Below are experts of layer 4 (counted from 0) of a mixture-of-experts language model. Rows are named router (the router's row for the expert), down (a neuron's output weights, with its number) and show model dimensions 256-383. Each number is 50 + 10 x the weight over its row's rms, rounded and kept within 0 to 99.
Before each expert's rows: "comes before" lists some tokens at least twice as common just after its tokens as in all text. This comes from a sample of Wikipedia text that the model never trained on. Tokens count by the router's weight.

# expert 11
comes before: " |", "|", "–", "3", "5", "4"
router:27 49 62 42 50 46 45 49 55 56 54 39 40 46 31 45 47 62 19 50 45 51 39 49 75 50 47 58 66 46 52 52 67 51 60 49 47 58 64 43 40 44 42 44 52 33 38 61 48 46 52 66 45 65 39 46 52 51 62 51 52 43 48 52 49 40 32 46 47 56 50 37 53 44 43 42 59 56 55 53 73 49 35 50 51 47 33 50 52 43 44 48 36 62 41 55 51 62 61 62 63 37 35 55 36 46 59 64 39 45 46 63 42 36 51 48 48 38 61 47 47 43 44 64 51 54 41 45
down0:51 63 58 59 46 36 36 48 47 54 57 40 54 37 52 50 32 43 59 45 57 54 56 48 52 30 64 58 65 41 69 43 43 39 52 50 61 52 48 76 52 49 63 55 56 45 45 58 33 47 44 39 54 43 41 32 55 46 57 58 59 48 45 54 65 45 42 52 63 58 36 49 57 55 47 60 53 38 38 46 63 44 46 60 36 66 47 52 66 58 48 34 54 36 42 40 56 57 41 42 49 46 48 46 41 61 36 50 40 47 29 42 52 60 35 46 47 51 31 46 40 47 64 45 55 61 51 34
down1:76 52 46 49 40 55 53 40 43 36 52 59 56 49 47 67 48 47 63 58 54 57 61 54 49 52 57 44 32 60 52 37 54 64 61 49 37 57 49 57 63 49 51 44 58 62 54 58 39 48 47 53 45 68 53 45 40 62 44 62 17 69 37 46 80 35 35 40 50 37 43 50 55 74 71 50 66 54 47 42 61 54 53 65 46 50 43 46 56 39 48 53 51 38 65 60 62 66 37 44 53 65 65 46 36 58 40 44 43 36 56 42 42 33 56 60 43 35 37 54 25 54 36 42 58 42 41 42
down2:75 53 63 39 47 58 49 48 49 41 53 45 60 55 43 48 47 55 52 56 65 60 43 49 42 42 33 31 34 57 68 54 36 57 41 49 44 40 50 38 50 54 33 45 32 55 52 43 57 65 60 69 58 38 56 62 57 65 44 37 42 60 52 46 57 60 40 61 48 65 26 52 55 57 56 52 62 67 48 38 42 47 49 49 46 44 67 52 56 51 59 67 48 43 32 34 59 23 47 50 50 53 60 52 48 48 52 46 63 41 53 49 39 65 59 41 63 48 52 40 45 61 45 43 50 51 63 67

# expert 3
comes before: "\n", "==", " and", " the", "The", " The"
router:45 38 49 48 47 50 28 49 63 38 51 72 52 39 56 39 54 42 42 40 57 51 53 58 41 61 50 68 44 47 58 53 61 52 65 57 62 54 51 49 49 57 64 41 65 46 55 49 49 57 37 58 53 32 48 47 48 39 44 42 58 57 54 56 35 61 45 47 51 29 61 54 52 59 59 70 55 51 34 55 44 58 40 52 58 39 64 61 51 49 38 52 30 38 41 51 34 44 60 50 59 66 53 36 46 45 56 44 50 43 53 65 49 42 55 50 56 50 46 74 57 41 40 36 56 65 64 52
down0:53 50 54 63 55 16 39 33 37 57 55 52 56 55 60 49 56 46 56 46 67 37 50 52 45 52 59 43 42 47 35 55 32 46 63 48 51 51 59 73 52 56 43 50 39 66 38 51 50 49 50 55 72 60 27 37 46 55 46 55 56 59 56 45 48 39 40 47 36 47 57 63 45 55 53 68 65 34 66 53 61 41 59 63 42 57 36 63 59 52 50 43 49 46 58 50 64 46 59 26 53 55 40 36 47 35 51 57 23 61 58 53 52 54 56 52 40 59 48 42 54 33 59 56 51 66 42 72
down1:51 46 46 54 44 45 60 38 55 43 50 54 66 32 56 38 74 57 41 51 41 54 35 36 42 56 57 43 43 37 34 58 51 61 44 51 42 45 64 49 43 53 45 48 59 47 56 34 53 42 55 64 47 55 57 55 69 39 37 63 50 54 47 52 62 38 51 53 51 41 51 47 61 47 44 55 65 38 45 32 68 45 58 36 38 52 46 56 48 45 51 60 47 56 55 30 38 53 48 50 39 61 60 50 71 70 45 49 55 52 47 49 48 36 30 34 31 56 67 50 57 47 61 44 54 68 51 58
down2:46 60 46 29 46 46 60 54 36 67 63 42 55 52 47 42 44 56 46 39 57 58 50 47 37 35 57 52 62 53 17 56 44 39 56 46 52 26 37 52 47 53 77 48 50 44 36 67 60 55 51 45 45 50 50 61 52 39 60 41 53 44 48 50 75 57 41 50 45 62 62 64 42 54 46 45 47 56 43 39 44 30 31 53 43 59 52 49 30 52 61 38 54 24 45 62 61 35 36 77 57 72 45 62 53 62 46 65 56 52 50 46 60 31 52 52 52 55 42 58 38 61 54 43 37 63 61 45

# expert 9
comes before: "1", "2", "0", "9", "born", "disambiguation"
router:62 53 52 54 47 47 58 35 61 62 43 36 47 38 41 53 42 46 50 42 47 34 46 49 58 45 32 56 43 56 66 46 47 46 57 61 72 61 63 47 48 51 60 67 44 48 45 57 52 46 74 49 42 70 51 49 56 50 47 42 49 50 45 56 49 48 55 58 54 54 43 57 61 40 53 48 56 46 42 64 55 52 44 33 40 44 48 49 66 42 42 38 51 58 65 54 43 52 41 45 50 69 63 42 27 61 46 49 39 54 41 37 52 49 52 54 63 58 67 60 62 54 59 53 53 35 60 40
down0:34 59 33 66 50 40 28 62 45 34 70 56 53 64 60 48 49 43 33 43 39 45 44 36 55 39 59 38 65 48 59 52 50 47 41 50 34 55 47 45 52 25 49 32 42 34 53 46 48 67 30 55 52 27 50 42 57 44 34 39 68 49 61 25 47 33 49 58 31 63 67 71 40 53 33 35 56 37 46 47 53 48 55 54 42 42 29 62 73 27 46 51 53 57 56 29 56 49 62 35 54 32 58 43 39 42 37 46 55 63 48 50 48 45 55 55 66 61 52 73 40 51 51 46 51 56 51 58
down1:59 56 63 58 55 51 67 33 57 72 59 51 55 49 43 59 52 67 53 51 30 55 56 55 39 61 52 64 39 39 55 54 41 55 47 40 64 60 57 63 29 45 66 41 56 55 66 51 36 45 41 45 59 64 52 46 45 53 54 47 29 58 48 51 38 52 58 42 44 39 56 62 44 60 33 43 43 52 63 44 36 45 41 57 55 52 53 61 58 44 50 34 38 56 54 61 45 41 60 37 50 51 50 23 52 64 48 43 53 39 38 41 45 38 46 54 49 57 75 46 47 30 34 44 48 54 56 40
down2:61 18 50 32 54 66 43 39 38 48 60 60 56 61 57 30 33 49 46 45 57 46 35 45 43 45 55 67 55 52 45 53 49 48 60 62 52 56 43 53 52 47 62 41 37 54 24 40 57 50 52 35 58 56 42 51 61 64 36 56 66 60 55 52 44 65 45 41 54 62 45 57 41 46 48 56 49 45 69 76 49 54 36 45 47 59 26 56 51 52 60 61 62 61 48 70 59 75 69 32 35 48 63 42 53 51 46 50 55 29 46 44 63 45 52 51 72 44 51 51 44 49 56 48 59 48 49 62

# expert 5
comes before: " the", " to", "ed", " a", " in", "ing"
router:41 53 45 59 54 57 70 58 48 56 65 52 44 51 44 58 47 48 55 51 55 47 59 50 39 52 52 60 44 55 40 40 72 47 53 62 30 35 48 55 49 53 47 22 49 62 59 42 51 65 59 46 52 53 30 44 35 58 46 67 43 70 45 33 43 74 53 47 38 36 62 47 32 58 40 57 29 43 41 64 48 35 51 43 37 43 37 55 47 70 52 34 50 43 61 54 59 32 46 54 66 49 50 46 55 37 48 50 65 44 47 40 51 62 52 47 45 42 44 53 51 37 39 46 45 55 62 59
down0:67 43 42 49 56 56 56 40 59 53 50 42 42 45 38 41 38 44 60 40 47 58 32 60 62 48 48 53 41 20 34 39 57 33 30 46 80 50 60 56 48 55 44 54 49 51 46 55 42 44 39 62 44 44 50 61 65 55 45 43 32 61 52 53 27 53 58 44 49 64 52 55 44 65 65 48 63 51 52 49 47 32 41 43 36 46 61 45 38 37 48 65 45 53 50 47 57 37 54 43 47 58 57 43 48 61 46 47 25 44 47 62 31 62 44 57 57 38 38 57 40 54 35 38 56 44 45 47
down1:61 57 38 51 52 59 55 55 65 61 59 42 34 42 38 53 58 46 47 58 37 45 51 60 41 59 39 66 48 43 32 47 46 67 45 62 49 31 51 28 55 55 48 38 53 56 56 45 60 65 53 36 42 65 51 67 52 52 58 57 37 40 55 61 43 50 59 53 57 56 56 56 48 37 40 55 53 51 50 61 46 32 31 40 55 62 41 58 59 68 40 35 39 69 43 54 39 54 49 55 59 64 52 46 36 55 49 58 49 46 50 33 76 47 80 30 57 47 51 54 47 44 48 47 59 69 41 45
down2:64 51 33 58 48 48 78 55 53 52 51 30 51 43 52 53 35 59 36 64 64 53 59 44 68 52 55 34 58 42 56 69 49 51 49 55 48 51 50 39 47 46 33 50 42 26 54 45 46 52 40 67 50 60 61 59 59 57 35 39 57 40 52 48 52 54 47 32 63 43 52 53 57 38 45 45 35 59 52 50 56 59 60 28 55 49 38 59 27 42 32 39 61 51 44 49 47 53 63 37 58 47 39 64 55 55 37 53 38 47 62 51 49 62 45 44 32 54 42 48 55 52 66 41 58 28 42 59

# expert 8
comes before: "-", "\n", ":", "=", " \"", "S"
router:46 56 69 41 41 57 48 42 50 53 42 43 48 56 76 51 36 52 36 53 45 58 62 45 62 38 57 57 37 39 63 52 35 58 46 36 49 82 63 38 48 36 35 46 50 52 37 41 43 51 52 61 59 42 46 45 61 63 51 44 56 38 45 57 56 46 58 42 55 47 39 51 55 54 46 55 64 55 49 47 50 52 47 53 55 51 40 61 71 59 50 59 55 63 52 55 40 43 57 48 46 56 36 69 54 63 60 49 50 64 58 52 39 47 80 60 51 51 68 37 52 59 49 54 49 44 61 48
down0:49 53 56 44 47 47 55 40 60 48 27 65 68 45 56 42 62 52 42 56 49 64 46 67 74 46 38 57 66 54 54 49 52 36 49 40 61 55 48 62 71 48 67 54 57 23 51 46 36 57 29 61 23 36 74 58 49 44 55 48 56 61 45 40 39 61 25 72 48 67 63 62 47 38 58 44 37 52 34 53 51 43 33 60 67 41 46 74 54 37 40 51 21 58 46 47 55 41 75 54 42 32 66 53 44 38 43 60 27 31 43 27 54 61 48 63 47 67 59 63 40 38 38 65 60 73 48 52
down1:37 61 62 41 42 45 57 58 62 52 33 51 53 70 50 24 59 61 40 45 42 49 47 48 62 56 33 49 47 64 33 57 56 51 53 34 46 61 48 45 47 52 44 54 34 42 37 47 56 45 50 40 57 54 45 63 42 53 44 48 66 44 35 41 50 50 46 22 51 48 39 41 49 51 45 40 58 50 47 48 38 52 50 55 52 42 58 63 56 39 74 28 55 50 39 47 45 59 65 43 54 51 43 68 54 48 57 44 44 50 56 57 62 66 55 33 55 40 47 54 66 54 46 61 49 43 57 43
down2:53 48 53 48 49 45 38 67 51 47 55 49 33 59 52 13 40 67 41 42 46 51 36 53 40 52 66 48 51 59 52 41 48 27 55 54 61 32 57 46 44 62 59 63 58 48 49 59 35 48 40 49 42 44 43 55 46 47 79 66 35 62 52 55 57 49 54 45 56 41 51 41 49 66 36 75 45 59 72 51 42 34 39 55 44 58 56 49 53 46 52 64 43 43 62 35 67 54 49 37 33 33 55 63 38 54 57 67 50 54 51 50 54 39 57 52 61 48 58 63 40 70 45 38 19 48 53 38

# expert 15
comes before: "\n", " The", "4", ")", "3", "6"
router:50 39 46 61 45 34 52 47 56 47 57 62 52 53 47 57 57 68 53 70 34 57 59 68 47 44 59 43 60 50 34 53 52 39 51 46 69 47 28 65 64 66 57 49 47 67 48 56 68 61 67 46 51 60 49 34 46 47 54 54 53 31 48 56 40 63 38 54 59 56 40 75 53 51 45 49 62 50 27 40 50 54 47 26 60 41 64 54 42 36 45 47 56 40 53 47 58 65 53 39 61 55 56 51 46 52 36 39 55 38 52 65 44 39 53 37 58 49 44 57 48 50 40 68 68 47 39 60
down0:46 50 40 53 61 47 46 47 46 45 55 54 60 45 40 35 32 52 45 41 42 56 53 43 33 40 29 42 49 45 62 36 41 64 46 47 29 58 44 44 46 48 70 45 49 49 46 68 44 62 62 53 47 38 45 66 48 46 46 49 57 63 50 48 53 55 54 57 37 41 57 58 51 47 46 57 57 48 40 40 43 52 63 45 45 67 37 64 60 42 56 33 48 49 41 51 49 35 40 49 50 39 53 55 58 63 48 41 53 38 49 47 60 55 52 43 50 53 46 51 56 68 47 51 42 51 40 50
down1:67 53 58 56 53 54 51 52 48 51 44 63 43 42 52 41 41 38 45 60 60 46 45 46 45 62 43 44 49 44 65 55 74 47 51 72 44 44 50 42 49 20 48 44 57 51 44 46 49 62 50 54 50 45 49 46 46 39 52 51 37 42 50 33 58 44 42 48 45 50 46 41 50 65 50 42 69 45 61 44 43 48 47 55 36 41 63 52 55 37 39 40 21 43 31 49 41 50 55 58 36 67 50 49 55 43 35 64 66 50 51 24 47 44 50 42 43 49 61 41 46 49 35 41 61 56 60 49
down2:32 48 24 53 66 47 69 29 44 52 47 29 49 45 38 71 60 68 50 52 37 50 53 64 49 63 63 30 35 68 53 45 40 39 54 66 44 53 45 54 55 42 52 43 64 41 48 66 56 62 39 61 63 84 63 33 38 55 42 45 55 67 44 44 52 65 50 44 44 65 54 37 53 38 60 48 58 64 49 62 54 37 48 68 35 49 59 38 50 49 48 48 66 55 51 49 28 42 51 38 63 69 37 57 44 36 53 42 60 47 63 46 36 43 44 59 63 28 46 64 48 46 50 42 43 25 60 56